config.yaml
d_shared_expert: 128
lr_router: 0.00321
batch_tokens: 131072
Below are experts of layer 2 (counted from 0) of a mixture-of-experts language model. Rows are named router (the router's row for the expert), up (a neuron's input weights, with its number), down (a neuron's output weights, with its number) and show model dimensions 0-127. Each number is 500 + 25 x the weight over its row's rms, rounded and kept within 0 to 999. Numbers have three digits each.
Before each expert's rows: a language model's description of what the expert responds to. This comes from a sample of Wikipedia text that the model never trained on.

# expert 15
Commas after a word ends a clause, list item or introductory phrase, as in In 1936, and Michigan, plus a few rare byte tokens.
router:485461516473451523550462456477463449535452505480526497521497488553493514462489510504506458529517507495503506542492450441492493498533519521531520450489504485518504505463515539539488474476476494526508476557507517491484533545515511493534480513492492462487498505526479481479456501513499555517501486535497475495513506483508490495499533513467501488502483515484524488476496470528503511468514
up1:493486495504508466469566460470512517533503541535500513514441502512537514482472515503470525510536545548488501491482493517498500472555502490474509545448522469524530474471504502489442479494500504483469503507483504534531486540538512478481477475482494519504530513506487522459476516531473505479509500502487492482498541500529494486478489501463486461498499510459462502452491553530514501488481
down1:496477488496466478481542541503501498525522502508487450502529487517507483484456536541492485513532522519483495549541466487489506510499538495508489489459499470460439479533491499489513540466501482527519517487509521491476473526492522494521511505487486494485468510556491500486522522498487532490475522541454536507457485450484502537477543490490463476507492474482493508507518570467473477465521
up2:512481486501458564475522475463497506498499472455499463539463509486472496488503493507491467496469546462506464522487467497513525485508531527518461448445467501508512499476515513534509489532545500479493491506554541488493491471517527495484494504514518511501478476529471500494516491460538485519477472495452468482483505538530463482529492488488491550524480464490470500487475483542518460498497
down2:472492523487487521487522475511507523475491503485475475505489499509527491504506504500522478494529469488522484501480480549526478502479459481509453452488473480551471495520459490508470515517529539505574483479475490452498460541561496509495493532472519494511521465489449479476486489487493464495461518508473480566516498466494512539495504524520461488513496485476519488481497479514460474519453
up3:504516560466471496497505537523502510525487535556467510478510496538539478483510488483534489509493473476499491461518491485512503487516483541485521504476502484553524530509513509455460438480539512559519487540531499492483482500510539497483512499454523529531511491496431516506529489452490534506462541459497497464504500521524490522513482501499509546488508509499484490497496479542488487499520
down3:498510509519542537545511497518471491483467517480507491489480481459509512529441523529506519523536493504503516513477511483550522466530492529495490496447519472533562519505474508495484495588492459488514498492470483492499502539514495480537485512489489494504490451519467500512503498557497487524483486506493490492484486508481481509543457473510475475501444513504480553549515481490518480489488

# expert 10
Mostly "and" joining list items, names or clauses, plus or, but, then, than, particularly, e.g. "Roy V. and Laura".
router:509504485442495510473489515498549476504453505484513489510497494533457494536494488534478544536516524487488538568526482473491500460507497477525494473520509511529471536476506529487498507494490496520500527502532491551514460472518497500493517503525525426502502519531524482455510471521527541547470456489537470515493476499508465494474549510509506533503482520505499494479487463480509529505527
up12:493529495470532486511524483498528492484514512503501496536496540467523497489499483470491530498545499529460511513526463520482465527543486505475509500480540484514526526462509513497514498482481480464531509519496479465457492486521545478559504513508451485522541516529518538550460495489549488510523506495495482535467477506503461474531487481486493487463471499418514510530498505496476461495520
down12:540539488452512481517495507538518520499482535509519512475525507480512493552500499507492505505526449485459518517516526485504528499519546498512547508467503477462491501491496505480517554461510501514515517498489525500523448484531474521517521525508473441511463484544510535483465554486459455512530456511450479542492515492515505481479482499490485480501506527474500476541486454474481496487495
up13:503507541508541475477493501459477489453495489514503472481549512532519461476554509533511511488505496507484522487543531507489447507481486499545493502498550518516460494471486519500492498412495513510518483520516510505496471496488507526493503533546509463543519485478512545485496479511484489487475535496486518464486571497492479533510515516503479508511527505544468488523534535527494467491509
down13:530499521535471528502468501518473496470501522439498493514487500511505521525501520486524500524500527512493504516534486546492505515513479496489484453494572490457473502504512508509519518429506482514473496519507477475460536489515452529489473478521508521507491522485472492468502499442499514511511558462485470451530540486486462517477499511501473509553504482490485475519460523522457463481504
up14:489474520536481485493473501458467478506477520526523509532488474488520495494498499491508552546530499520485497515532543470530539440499499490524480511530524571473471485483487503493470531501528507500485503504462497550489507534483493471499534464520505519544492480469533477491502490507493538455498498509540506516519423536487474489500488492508508508499563479497487456488475495479513465488490
down14:507509499541520538523533527486507486492511469515533493524522497484512494469471493480493510535482534532477471469484540492565517480471487501502487476511457447505533524510502516491496533490464487497504531543462480525536498481527540490490550524472519498508465491534470506515473516491500514512475505513496458518484503523563510507519457474520506540511480493476491497487476471466490540433535

# expert 2
Common nouns right after the, a or first, mostly before of, in or to, such as place, part, name, number, one.
router:455490520501499514463454496457513452512494490491479510514495511522492551525500482471504478536479543503516500489513504454497491473495476462556472466484490514540499470482472519480481511462455493517529490510474535525521494513516484510520504509447500472508539516513519523502531482508557537554502484547523488475510489478469450472501545509479520511521511520527520482507508490519539460523477
up7:526453481470486533545472537490483445526511505485495502490487492497499473540536525468498492533469506469491557518543497524498492478461489454517490502517521511493523484524548490478501476499508498505444496549479495548434508495479493495495481471495544483491490507487488495538523466528474487472481494499462507521522490489506498515521479522465496499498504517446523497489512517418498501523489
down7:527498493456478496504493532520473486485529487518524482515479475492532500522486509476435450516515474492489492467498535510484499488468469491519460517525550462502570505470518429477496532520480503495482510489534535514526476458504492509455493540492517502451477524521525485502507515525512464529525505484459479518517509510520496497472524475510485503482468543492498487459534521481488520541522
up8:518485514512524509503487510465499510471523545507445533475485518497491487515469466456474474512486467525507518472445491498479505467502492498519542500511520495533494482513445458538525520517451490524516485544490507495548540508490488475548500488485498498509488468485514541497503514529504518420510505509482499500460453441522502475492484536485528485480499491518518478440506487493491501517524
down8:477534537498488501461529515481514489511482521499462459515525469529513465539512536477542508517487518483478500521451509508553508524528500546477533490547498481514522501514491510496504516515425507538466477502493526467437533511469478459483449466490518493477484509474483510533491533482497511490518452523519465520519499509495475519526538530468479502516504534494504499473509498505468527502498
up9:500516500518536507489503481498495492530505506486530491544495475457505480546483529526540524541459503516496496511567528517540521542490510506526490464548532524481508444511491516492521455482495475499518471484497511524503465512544488510472525509496506515500523520492488513516524466493521499591508493512479467465466506477471501495515529503513506480532480500471433528526508488502511464506528
down9:484532506514507505528516505483494547504447468468451530525482503490539491564510528506522541498459525480549523513524511516501454512513479504489499483468510518497550511500509518504531518487491515487468485496502450490481482521494496538521496513497507463517493514541503513504510510476528505499541551474537462481496504509468461505537533522463505516495466446535498505530555489450504492524511

# expert 63
Single consonants m, c, n, g, t in SMILES strings, URLs, abbreviations and split words, as in filmmakers, master's, NDCC.
router:521491499478475498481477447476514455518456492515522507505496492542489489517456519509440505532521482499494548513513479494514528419502502425491504490515521528542474485489512493505511497496482487487494518508509516513496488499471499523577513511450519488480527503497513499487499529489510541519498468509502470503520489480470475508432537526483490544544479477497530519497496480543503502480488
up1:524518518475536496524511490467465481544454521525492452494506499495536505497479539490490527512510498474504525496458515522524498445515480498536539530521514493479544497507507543514476486480538525502536494503476498498460468462505507473501468482498509491492531530509528449522512506514419505531461488562509483502513498515511480498506510497563503483505526535540525497511493509527468536488498
down1:521478486541507456549486524512461500497505510527540456501511462480499465466458526486540461501524505455504492511527503512511489465475520476505478505500496489516428487484487504529483489480478527508493512503496477509522522484488560481468496460554506513515500477489492485528505486512520491514573511541518476467507500495493515501509549572462513529518484503509529517494512492476511480541512
up2:464473506531482493517477480488519493500516470470466459492488517515508455510523489488501502514527529482529470467500471482512489498503487499487474492514482542536506469497498513499489526558524554510537537531539505453524570493534483514510495539518521461482504516480523478520511476515469540498439529493473518497478539447484513522525482480476454499464516499517476458463510514488507480502494
down2:456496502525527537489511434574521488460449475510472463473516506526503529478529497508522489492533496506497499457473502519521501511504476516509476531490502489490473487533502538529500539490498492483493519543526509549494493511468537480497500528503523515473481497444518512478534553514493527477516520488476482519470494506501475475511479512534526489494528518507496442516517450467473458514481
up3:486484508533544534498460516484496489514473545472492504474502526523484499521506534504483542497466472481510494486504470476497549493482458556535507486495514530527523534513549526505547521515444512526449520510549491507528468503552505487545516483515507472503486502509531492487481505507503510511476496480479490517481550469497529509555493488520487507449496476510483500523475524500536490534454
down3:526547458481518483526482499483510518485517482476485520476468532526452482510500521458460461492498495482474486518480444520459514536467526556460496516542526522536478500497481528481480531568505492547495480479483528510467453506524472488473480499498532472524503497478524538519529492497495542540506524525505467465524490509499500511525501512493511518485482518523486488481501501522527456480484

# expert 49
Endings that finish a word, often names, such as ive, ip, ior, is, ing, as in ol-ive, Phil-ip-p, jun-ior.
router:517525518463463492489521466496539483544452512528520500498516502512464531476490474513490518486518521442525537516531457455518473455541473488487511486512525528496496518467487512483507432440493471478499522507506512511502470516515505519514493514468498502521508511494540484439447493507535539513484478529516532497529471478520483464491519526511505515506483541521479461480508500528521485485481
up9:510461523514499499481477520519490492473507507511519511446513519477540527471487498528501485494507525491531515521476470475549473488512484471489463515539495481454533490475497493483486469494486541541514502490498469543485481449495496544503557504523474511489538525504506537485393495531510519525459485511500483507507495543512521443489515510479511502532520514487480493498525482461492480503483
down9:483509493521480500509496478504546510493531520468528524510508480535509510463464515537474463507500527534520510505498502516512510541485503516545490497510505544455480535506521448473493498495467471508526489494467534499455469455467457450483499470467504494521492512510433549500472537564506501519478500474518485476513528485537508496488517532479501479516540514538468501507516486463524520500511
up10:488494528468517512528509479506482538467480509522528477506478543556502511490468526531529520531472521509498504502486486506532483530470493514486508514469497474470538468541507548486520417506487469528473495516503489531497487519534456502487510466499484484499446469480518512487470496474468518499500471484458506498542520509504502457432532505485519480473458478513505486482509460499501534471493
down10:494503471493421527449446518504503492490500510465537522491498511488485490505491472508492486488502513517465530474469536533461504506557496518531513546527533469504508546508464528477497510491526544516535461510503518487464463459485561455514505509472496511503496505494509485548499498491455518519459509514492494511482468487513506477500491460488483526483522525495463516499534518510522484453496
up11:544541515495527507551468505525499500474464502526469470503487535515477518493489521493485527522488475484536444518492495500492507472514500522464470480448547553533498479492495491481485498463532521466505527471499492507463549464512507499501522469485507516537493504509519549499543512477531530519473523497491508488461541495482500515530510545455523541460491520472492493514485503539527483541491
down11:535464477482499470541497494522506488498459522578478499495480508498477514531536540495480538497499465545519432513484453478481495532456469527524484487532514515477471481500501478522514495482499467535525491501486494482513525480510492517467457524514510482504494552501537514502504469484447514501512479542511455484460490511518494501489501500459474502470512488533508523529477491496487559506493

# expert 6
Consonant pieces inside or ending foreign names and rare words, such as ch in Duftschmid, k, z, th, d.
router:476488491467462498467512431471523473527481487527532514512469544530493498490484538523461476520510489473480503508521469494488520469509476436499489475508483502499476479485510517471517488496471467542527495530496540533475467502491504487496498500509492467500493494527521466482502517507491542517463464518519509480529513477433502509514549513481489541516437495500524461457471458517501518489518
up0:509525491448486498507496526533494521523509518589499476480520543477474481508477508505528450496503478512499485484493512529484511505527510485455478477532490502513520443510500458495482473471490523508486517521497486528487491525486477513515516498509471481495448486485516443500503502505518475486493523496500507512483527493488541486518576498474470526526478576435481489458508503522520520503507
down0:506494494438494512532480480474518443503523506457517457493492551470517482508549509461487489519483477500504521518510498521537508516531488495513540519497496482472464501473508466565505512496512450496508459485524523514503510478543494522494490452470494471488479507472538522523534512481477484456538533547504512465501544518528532491519530494489492474463472515491495504511533517499518494488456
up1:488489478477500493446540513517509531489531537491520544485528538529469533493499508535519466499464512560559499524514496519483523522469509484532511473570486516525506521530473514498454520479508511471492537543486470471472504485525476512534478510508448498515501479515510525488511516481519508511512490534497510543504479513469543491539520502471498528520525484495516536470533487490470501461501
down1:492529490495518523529467522484516501480518493471535483482460512515520503488505501495463504487514522513474486499521556534514508450519472526511495479482554503463549482498437495491511500533500428462501493486499507534519535500502539470453537488499461491528495495486505524519500451516508505524488538518520511473493467493504510465473441488496533466484513489472536541518529467492482511525528
up2:483462469524507488506515465486468517561522509516485496504492539515527505450501473528500529489568498511541489511496487475487510505468527458559489515464496560518505473522514510459478477515518504493491512516493496480454489462534538480500489507474492489485482513527495493480487558492462523521510505524468534512513445500530536503515534514488544526473512467483531493491514502510477460473510
down2:507509482537531510519476432482487496496543492490492539526519504532530499484512485516516539479518520532473491476456512489448460500504495483497482513464478477534477454549496475509518482497504526463494490496536513463486486464515534529467503528509519511540515480471484513501509540481461461510547474459510523487494458501478497521556514475529517485492524483513530509468476475486518539478471

# expert 25
Closing parentheses, braces, semicolons and table bars that end a cell, list item or formula, as in \right), diarist;.
router:494474510471505476508522490495469476525471494500508529487534529499509532517466484538531504477463524493520479544521486486479494450497496482508475471542504514522462484430475533509481442453438485497482485512538497532502461475509488516497486507494508457527520521476541459472531474525538520513496518503535520484526500497471519491484524524483513508546508516516534492472502502485503527470452
up0:473459500497492479440482518489511491492531510504540469499498501468508508483507532499448539482486519507469506510466468507477490484500499501497475572512485529506500497470453468514508471481514479469450526460469554484474475512517478509504505530512499491453532509546491459461514518475479529506535546506524526490500460472461500461480508533477499527508489482533487493530466533492512506521479
down0:497517510526540493486535495524531485475538536480487475449445550560514487507493498499519493497469475489475564501513507516477496528531459474516518469490459503475498479491515527547500512487514518511545520491482487483492499477468493504488477477532471488522491500543517541533513508511533473531494516510561502521499552484483491488505496497484489450522486481507475477537552479496488483502543
up1:537503427490491494511528492429506481496465535491515521477485505492507520488510509517510530499480477467539507480549545492493479519475499482533497489510500482506493549439536543503501489503533476483527521533513542501486509484496504478502481509552490485469514535477473515453477427459492517500502501488527506450536503490521485534510485495489498475516511452497517532494534486502507516528514
down1:524542455425508501472522449504527467521502505493510490495542439452511529494521463532475507478510502524511505471513523473507485474469537503503494486523521504476492528525545523493505507485484523498539464457485506491466495455516501484499500532484462480548469516504480551499489495499483482505534483467449511448485492505495444482487502475493483476494521506472493512528477502478511508521526
up2:507473481512491543507500471486516521501477523499488483463494525513531492504488465503486510510508500490518449503493461481484483514491496511512519495509434522490495488488455551519488471470486551470479487490525526517502502499480512482537515505508516454486524495511551440480499496496516482495475512553476515475498459507475497526490463576501527468483523484497471541547481466475484546508442
down2:484528508468518501473531524461493506556473511513556547468478479499498461449501470440491507505508486510478535539502514516510521464464518501500482492514505499495531512500507516499493519505508519481534522516433492491520465521505498485482509487521484499528459486521515488486564522511487478502520528506462514472532471498542542496491475497500496491550467541492504518501506433503486457494536

# expert 57
Last pieces of longer words just before a comma, period or line break, such as Oblast, April, example, languages, years.
router:445459501490462489492492459493515466511480499480538514499478529522493532512501510545518449463491502499507483518500493497456508462478515479554456489516466495530510530460505480522487472462455455503476548536484484510489463495515500504498473507518485497561512522489522474498500519560545498525486511500530477515490513496488505472480528500477514536558503521486506483500487439492514506482506
up1:493488491455491501529502514514470480448510542477471499506470511470484508512455514524481468479505513493534485526500505480502488516530506471510494472529512480546496517502527505540486477472497478510479521544461522536499507497448492546459489506471464476489510510478451467545482539538515500499527495501500463505495530513540489507506508510433502519529461423525495526478496472528510478490517
down1:479562444500512523504486503472522506542550518501471466484466499542505512532500515470489512492510516509455496535526526485525462554544488490489514508465522474488506493516472458502463499509482492527501485518486496492499524521500539498520498496481496501510524515466509490531491447480488465505459473492499476428506500555498480516480507502482501522470529482520570489454482505516525530511508
up2:560485514502520547508502509507536507485526492539514522523509493486525470489500508497501541529502510514479472538540510510521465480468505518499477486483463484465479524526470432498505495507510486447435520500500483485481540472475475494494492469496504491511476493533488501558493541529534497493487504507498470456507449474516460499483480495464497533525543492493488552509503528452531519508495
down2:500518515518527518474487554536492477531477540510488527449481493493525497488547531502502503525505485463514499471506500494496520465505521487536466473504471491518518467466502538486555478504460506561480496491475437514506500502492496493504492497500485493497496510563487502514538489497478470485514532509539535550507535503493533549509514534499551523528442493482495539507496493520477459493501
up3:457476451486472481460491489511512527502501491514520529546520517489504536500551529497465526510543457478518531496551526463485459489518494502559540476532511504470511486578516463488503487495499491517483525501468503507519513522497485473469515530503480485507522477482483540509497532501511470505458487492508475507488501549465497537540482495522524505481505531536478505472504471521457506505476
down3:479504473491535543522515467513510518481476504529449505459469510495529530534485478541483489497500489492526513529499488450505507470495485498527478476464547487466489526480489516517518499483512491443484513515461524503488465538520550511455512486543457495531478494461471525488496539481512501524519504450481469493523506517479458516486522486499517526470465510501527467488566497470535498497480

# expert 61
The conjunctions and, or and &, in lists and either-or phrases, plus the articles a and an.
router:481506496476477483470498508484530462509475510473505480474492517547460515552485500527471530524505517499457522534536479440497481451525482487545499466529527494500473525457515514504494520495484496501505500505524485541529498520533505517468537497504479448529523509531501477472483462511528505556478464490509481503526500465519450498509536489502536511537474548518515474502481496487463481475527
up0:549518476502468512468427517469543487484500498524455497549500503518497493538486488509490518482492468509546487515489497535533477528524512521467450516460495503518525471506542509472532503451511472485544524494494481487492474488497503478472512506559467498506493487481520521543504506526487460528510504498483481517536485498521534513463486445475467487486502468488510542511517492481476477542504
down0:452504526467469496494531483469491478420488521423482495472485507528524451524530517536489491499565495477514498512495501510483505522497511525462486480475514520518502527493476498497455486465527478519482487465499521509506529481537491518479548482502520448528461496496522486496520497507488486490511496472505465525464520517549526506482510480518456463500515504503534487500481464451493498486514
up1:489464472496493492507528507459438480493469497502470499520504475439516435484533513513550482533509507463553502527449517502478484465457507524498462523530528493481494454533478534570498455511489470493506485485497478501497483512510474496513483503465512494501481526524528505494486495533486505487531520480536508494475475495493480476527500468501521479490509519482446474523527485481467504475484
down1:544494540526528496500464499511488523510486522536521495471513453515527532476531504508505445507471523537514521484548529510559470477471486494499499488474525506499484478531496510504477526521470522487499469547517569474477492539487463538524519513490488579508520545490507449484502510508498516511498505553530511484504524538490491487508507498483481483468524498478478523468513506536493517499508
up2:469478530473518479484530516466512502479485497512525495493486502507510497520479460513494467522504523480544497532532465452503476481545459478501492455473471525456500488458495506477511489485522510478471517445491495509499473499488524482511507468491520551497530501474484536485519465514497535507553478491468468495472509553519446472494504506500475484495432536471490509497518529518464487452512
down2:533491505484478522558520494489531510493491514495515511519478502541479453510493512531468454515521455522461542485462494466525472508487482496480509505480476499493457568538493515480534470500480468484498531508504508534505490503506506536507544530496501427488471473509497466520534475481487493507541505486475511509507473490506516512482512484451494486498550492492495469516519474446491549531529

# expert 24
Starting capital letter or piece of names and sentence-initial words, such as T(relles), N(oddy), Mar, Al, Th, Me.
router:500521527487496514511488450504508495522480470515532498509464547501463489530498466491478510509525522501444498513510447499520513498511486489512451454522496529531473511464508507485479521492488490500515508505459504494486491507506474523546487540452510452494504519499515489514494498506532541554479488510492495487502492492504469456468593564496503540519502511468522497454471490487519493539519
up7:437451470448474518487480493477487491484487476523488521546504541495490484473507502456487514479461511458494523518514482534499527514490463525471523491515510471527541501478501519493500500485560484496505519511499448490505498537483514507492524504478528479525468493544524524526500490484533502513516480533523517447503496484521472465492543499478493558505507490480470543545530502461504476497539
down7:474474474519460489515537545505493452538431512534451471511489482529467493519508492525499498513513548497514498429487537457512481520456484533485476529491480524512548504501490495507488522524504500501493520508469503509506504467475499508501523520529517516492475523499567509509452481496485509521514468495514484488499447497495499500509550517516477486499497470487548463510491525490530535541523
up8:535479489512512505489494442497495517528528508476502489489449494509520472529539461494488480527515512510470485520514539497506531457517508440473507492496496449495481481474467495484506478544510458498510511497467459534545512494463512477496509532495519543566509526509527492539503556494472506473520485467542475531471469502498477478487493546473487483508488471521504467501505519502458488519526
down8:498499487501492507493552525514434496508500481536528478481481504512497505488533549533520515526520548510523465493475491490548503447502506559519488542514533544511482519458538518493501513488532487510538533480554512529508491536484478521480512541490477513508528490478523502510497536475496486458531437453471506469466499502523490523537500500498502472490478489492505470489484518464482496491496
up9:524510480505446498483511469451486458518514490521458492449507543525512485473479457486488486488485465519498551498507492476489524471497500517524511504504479476489472542538480509509487488538516480502555477471508460487477519462495500504486511519505506508459495463481510511510544557470504547526474471472485492473531500517421496464489480485478486552510502511487499536471478508486502509524495
down9:482535494460483508472512536468510528523489505485525487515496513527492488505452484441514490485518491506515499504512502481450523500482489505525483501521473496508480508559480493532479458515479476507484544489480536531492479521484490452523553501476485494548525508498523515502549496535498498523501520519454534525490545499453461450517460502474489521500545531528536530500474464486520516508462

# expert 13
First three digits of years such as 198, 201, 196, plus other numbers inside tables and text.
router:524506501512480483476536499507477464545459496481560500529480527510471496533491492471485476521493510503501505516500444458537493473487463493539469478453494487559487519484470464487526497494496518497526487550546500489515521485494501519518519505484468490545520543495467463459502479545525538494515487525510495506498490483452470470504524505476498495529479553500525479484519511536500544494523
up32:511570504549480481520518491490529501495505507518503529496467534487449519503518508477490491474532471493514455506509492502488544498521498459519465477470554501436501529500486517495497488519486480504471487459470481504528499500536497501518522483523525460494524515553466517487530472514502502478484508468504528464543482540495517448526510519475464493544470488517503477500492534502503565520489
down32:469528515494506477547507476475526506504492516506468503515527537509515518478553504493487528486504523499524473494517449508508486486507519546476521523489515524494541509521511483545510508537549502466471531530476487552494484474517516506514474525494452521503498488448530498483500497476457570502485510525482470510479516496478510520518553512477508497468470475462510429511500518467529471492527
up33:510463527447511515464490451512462482513471554491485484510505509504487510487476494491516505524525510551504532481476471504453485540480508512518481522529506437514526487536489508492542501535485486443509507478511477483513519498505571462496494517471511551541465527488491509518448534486490515530518471498479515517505519490508513527523485507540498519503490478551487486497528529502502477455503
down33:509481480517483506498505498542475464462513501477506500466498469517498462453500510489509463502545552470528477519523488461508516530477524487509476476500504479542503507499492497527518515499519471503526479489519509487508500505498508446514505455522513516477479473530488496500512522490492521545509430546485499474472480482498499507505467492576460469497442468499474473502528548453515501462472
up34:539468472528493467492471507477494456485440488501485503480485491515507489490510546496506476515485489501496469534494470477501507494503484498487521497470485511497519524489538480555481504518540475493567523510502546507495465501508484498485485475493514533478529473502510480512561527484515510517519444491513510482545492494470499471553528519479473487520498585486501484479517526552498498454527
down34:520472539514490467520505488470556493510479507505493489490532444512528498525459489564483494491498480489497499495486446457515518494457468506503475529536515515483491490466490495512465537505520486547519499504515510457536509485445501502509526462482535499501529490480509550477528501532514483516511500493519526550500459512452500488497478492473493515479512529437497514488499510553491542484477

# expert 52
Individual digits in numbers, dates, scores, tables and math formulas, such as 2/24/1988, a_0, 0; 3; 0.
router:518491526479480525518504457519480503514491475506512454456493517515478510505482484529480476491507556504508521541511498475489521469525500428514486470540496509585470462478477486515530497489441470518516488538510499494473507493490483525485503523480510467525540536512527491472510514522512532492484499550546480494513501501488475496487505520516487484572477530466482462508522485486502523489478
up14:505533487501478499522487497497504537480508484524509517495491552476487492501506529485487519539508491545492520532474483456529501480512497502527477495489500524508477485516504480506477504511475508507492507469497502493478521526520488487469553454484532466471522538480504482477500542525520507490506505492486439503507428526504518515525442535501456510436482523501534516526478551501466521508581
down14:472475474498499489497548484501520472495523501506478473518521499499502539510473446510499518510514448470499518499485462466518496459451536502486449459521485479518497500487505469488510519470510517470488521498491506518454508496491497477492489492505541522521505477479521509458448509463475509514560501514493526472532518517452514513509516510509463421466469453529542500462508514482501494491535
up15:471504489515492486501434539519489498503468479518547497485471516531498481494471531525510481562484473509501497508518475463490523503534458482509536520512511483517493511500438476486494483476462493452506532486505479503487554478482507488493502453466461498459527483508494484481468487471518495519518466476520526436474493480561529499526477496522485508512487544531518502510499480554494515514493
down15:473526465543533505515505470552487517480487494458524549501504509557482499522478500529467486482444505540489501522481486520458504520518524525500512540504525505461499508524530486505492468501498508496489493496462462492513480484519513458484500461468474498463491491527470496466507531475491507547475495519437509474474489481519528517479517477503527464468485532489545480465546485466511465512515
up16:467484578490495502508552443525454554509517531494487526473489544516491499461459493526500507519485514476512535519517474528534497463548453494491488516465539478514516498496485479502529467475482480523531486485542496470502526499485487541453486571522480503471528487508513467519499527496511481484448524504483487524483475475500494479493486500500496509535486504476489482497494523485509499511525
down16:508527498476506471486491487476507502510494473499484520508522472463498536548480471501514444476515521460500488513468494529490498495490525467471546511519510476483509495537497519515509499508489455511550536513432518535510470553521497485488548490534467475492484491501518527501535485429460500486496532502511497542484494520530475478500491487467495469462522492498511542550531525509454513485516

# expert 17
Concrete content nouns and word endings, like film, song, club, building, built, -ound, -ue; also W/L in sports result tables.
router:504489491493491523533503471485513484515491504459490481516467540473463545519492464493514465506466514479487507509540511495524486490502504515559489501484510512554483483455495502519473502494494482520539543520486495525495457511520500502497514517458491505499525518501496447496487490519580510544466464490536513469488468479475466498477508516477494516502500521504502412485494500560512546521490
up0:516539524489536509530497518472514512522495512504506487537529566458491501477500470510546485487470547514505495475481518501491526472506450517521509533499505530490502477497477497510485461528523543489517491505478487507470505522468445484525522524494514488526491517484525497494476499563502470494497462473451487506533537478521472512482480526496473473474451533505471437513525496555525520489502
down0:495508529478478511504485514501435465506471514477532465505497501481498485494458504472491522542518500530511483453465477527497513483486473509474482527508519487473526520514478442527507521506507501493513435492502507533524546488480523460510514493485511550499485516526532464517457510522456477482553487513516509479535493520490449481455483505502496446485540472542505489508448520497476505507505
up1:466472502497471518468500490483515507562502494481486473530491460419462517485493506493489535524486525490501489486500524470500571528475464468502525540499500511518457486514518497522516499502487518522535522497484502488458457477487495485514512533502474534509508495533496480515497477479477472478486513476494453504522461454440507471551487498499495505469484479543500477513467550514498511534502
down1:486508506520529498531473529462519494515506530478482516543478502425508509467482474519508518493498488506547490522482539501502464546457474519500528543503490511490494506474485455518513469482511502513549503477529504479485483434529545477530503467509534503516486502498510499483522467497498516576490521490458502523510497503460464539508489526535481497474499519521494465450526491518514505469492
up2:487490524505489518524522528508504507500514503456488503492498512454463487560544496495504479531476500535496458517493504510520487536497532497515488508508535457436493483539433463488527506481499515491483487518507503527489499521490503526495500516537506514518555488433532522475489506513475473536487507516522487494536487470489507473463514510507531484584489500500474440476512514513463499500478
down2:536501459480485499523478501486512483478518509480482482449480502528472525513495536457484488551507475509518505516507509452501511504492527510498523476507497533525521536500465508512497462535488526528514486543428522473508509474517526546498454535510549521493495538518544506497539504478499485477436480505510463498499479517512465530512479520564484477490505504483499482541487479499521542513474

# expert 58
Pronouns, possessives and demonstratives starting clauses or noun phrases in prose, such as that, his, he, their, this, she.
router:503518534479467518509512472483499465528481446512512514476522549544490519496515493470497448495499538491538481510542463506492500464518477509527482471526513507572446503463518473454489517498499526517498477519495531481501510467472470469533496485489535478529511513525522467481476514526519520534523507503531515492509474516496484483510501509493453504514464567557515502479501501502498525464486
up7:494511555485495530492487524461511447534519471503527525464580514482475490487481531491523503495461489541467452519506488482462494491535505518483515542509546515504526550462493492452504538485518519532497483496504501468486465507483500517486487477503516523512498523507524510523508530534534472527488493485460565476521526531527495490481502484469472493498467513503487474479542515477481507496497
down7:517495490482478422511503522460505488511538507504516486497526509471519557510479491517514488508481518508487472463519476528487474495523471517429523494479493558503518513547508453512505490486494497535515425473504515500515501544500494535498511493492502492493485448478476520446480499523486496467504468471477537510470499481529481517484486501520507431532494537497540512516508495520507517484489
up8:509504494503487542515494543442496497499505483481456478536489546439480495495513506511514491499490545490520512475535506501519505481504469482510487475510491468504494505467490484509467513547517509507506499522529513455522493508458517506483508499504543514498561544541553498545513455458501535490466497489522476482473480474503495451531508475522486502498499511483431507495528551471483515533486
down8:526487461522480478508497542493521516518515521509476483444520493486492560518488534513522516483479494496511489526534536540534503490532521470479509485493485496482459506523510485519480535525537510531481511472492500507458449503512465485509528506521499458495491501505477476430492516512500475494519454471473486542516456502529529513507539554473483477536483526518507521465488549499466499459496
up9:518488444462526518532509473494513513501504497502506500500507491537524499496494483519517490488497544489543447473495489526511517460470500485507480509508481469471555524514527516491496501510507473511482453498488457442517481512524527470483509496426493479500529466467503516520502503483492482489498518533501512547532504478460481549485505514500514467444533545523511533477530551528526486524472
down9:505532493479519517521511515527484484512514502483487530507521486454558492501499468494470523502490492504537431472519481500484514513518485516504463487489501475495465505512521490476450534535493506510515558470509506545492490486465508475475505460484479476505512508522494481528543482503553499494514527537508471517464493498515489543478508416517503541491409483483491506516494494485492514487485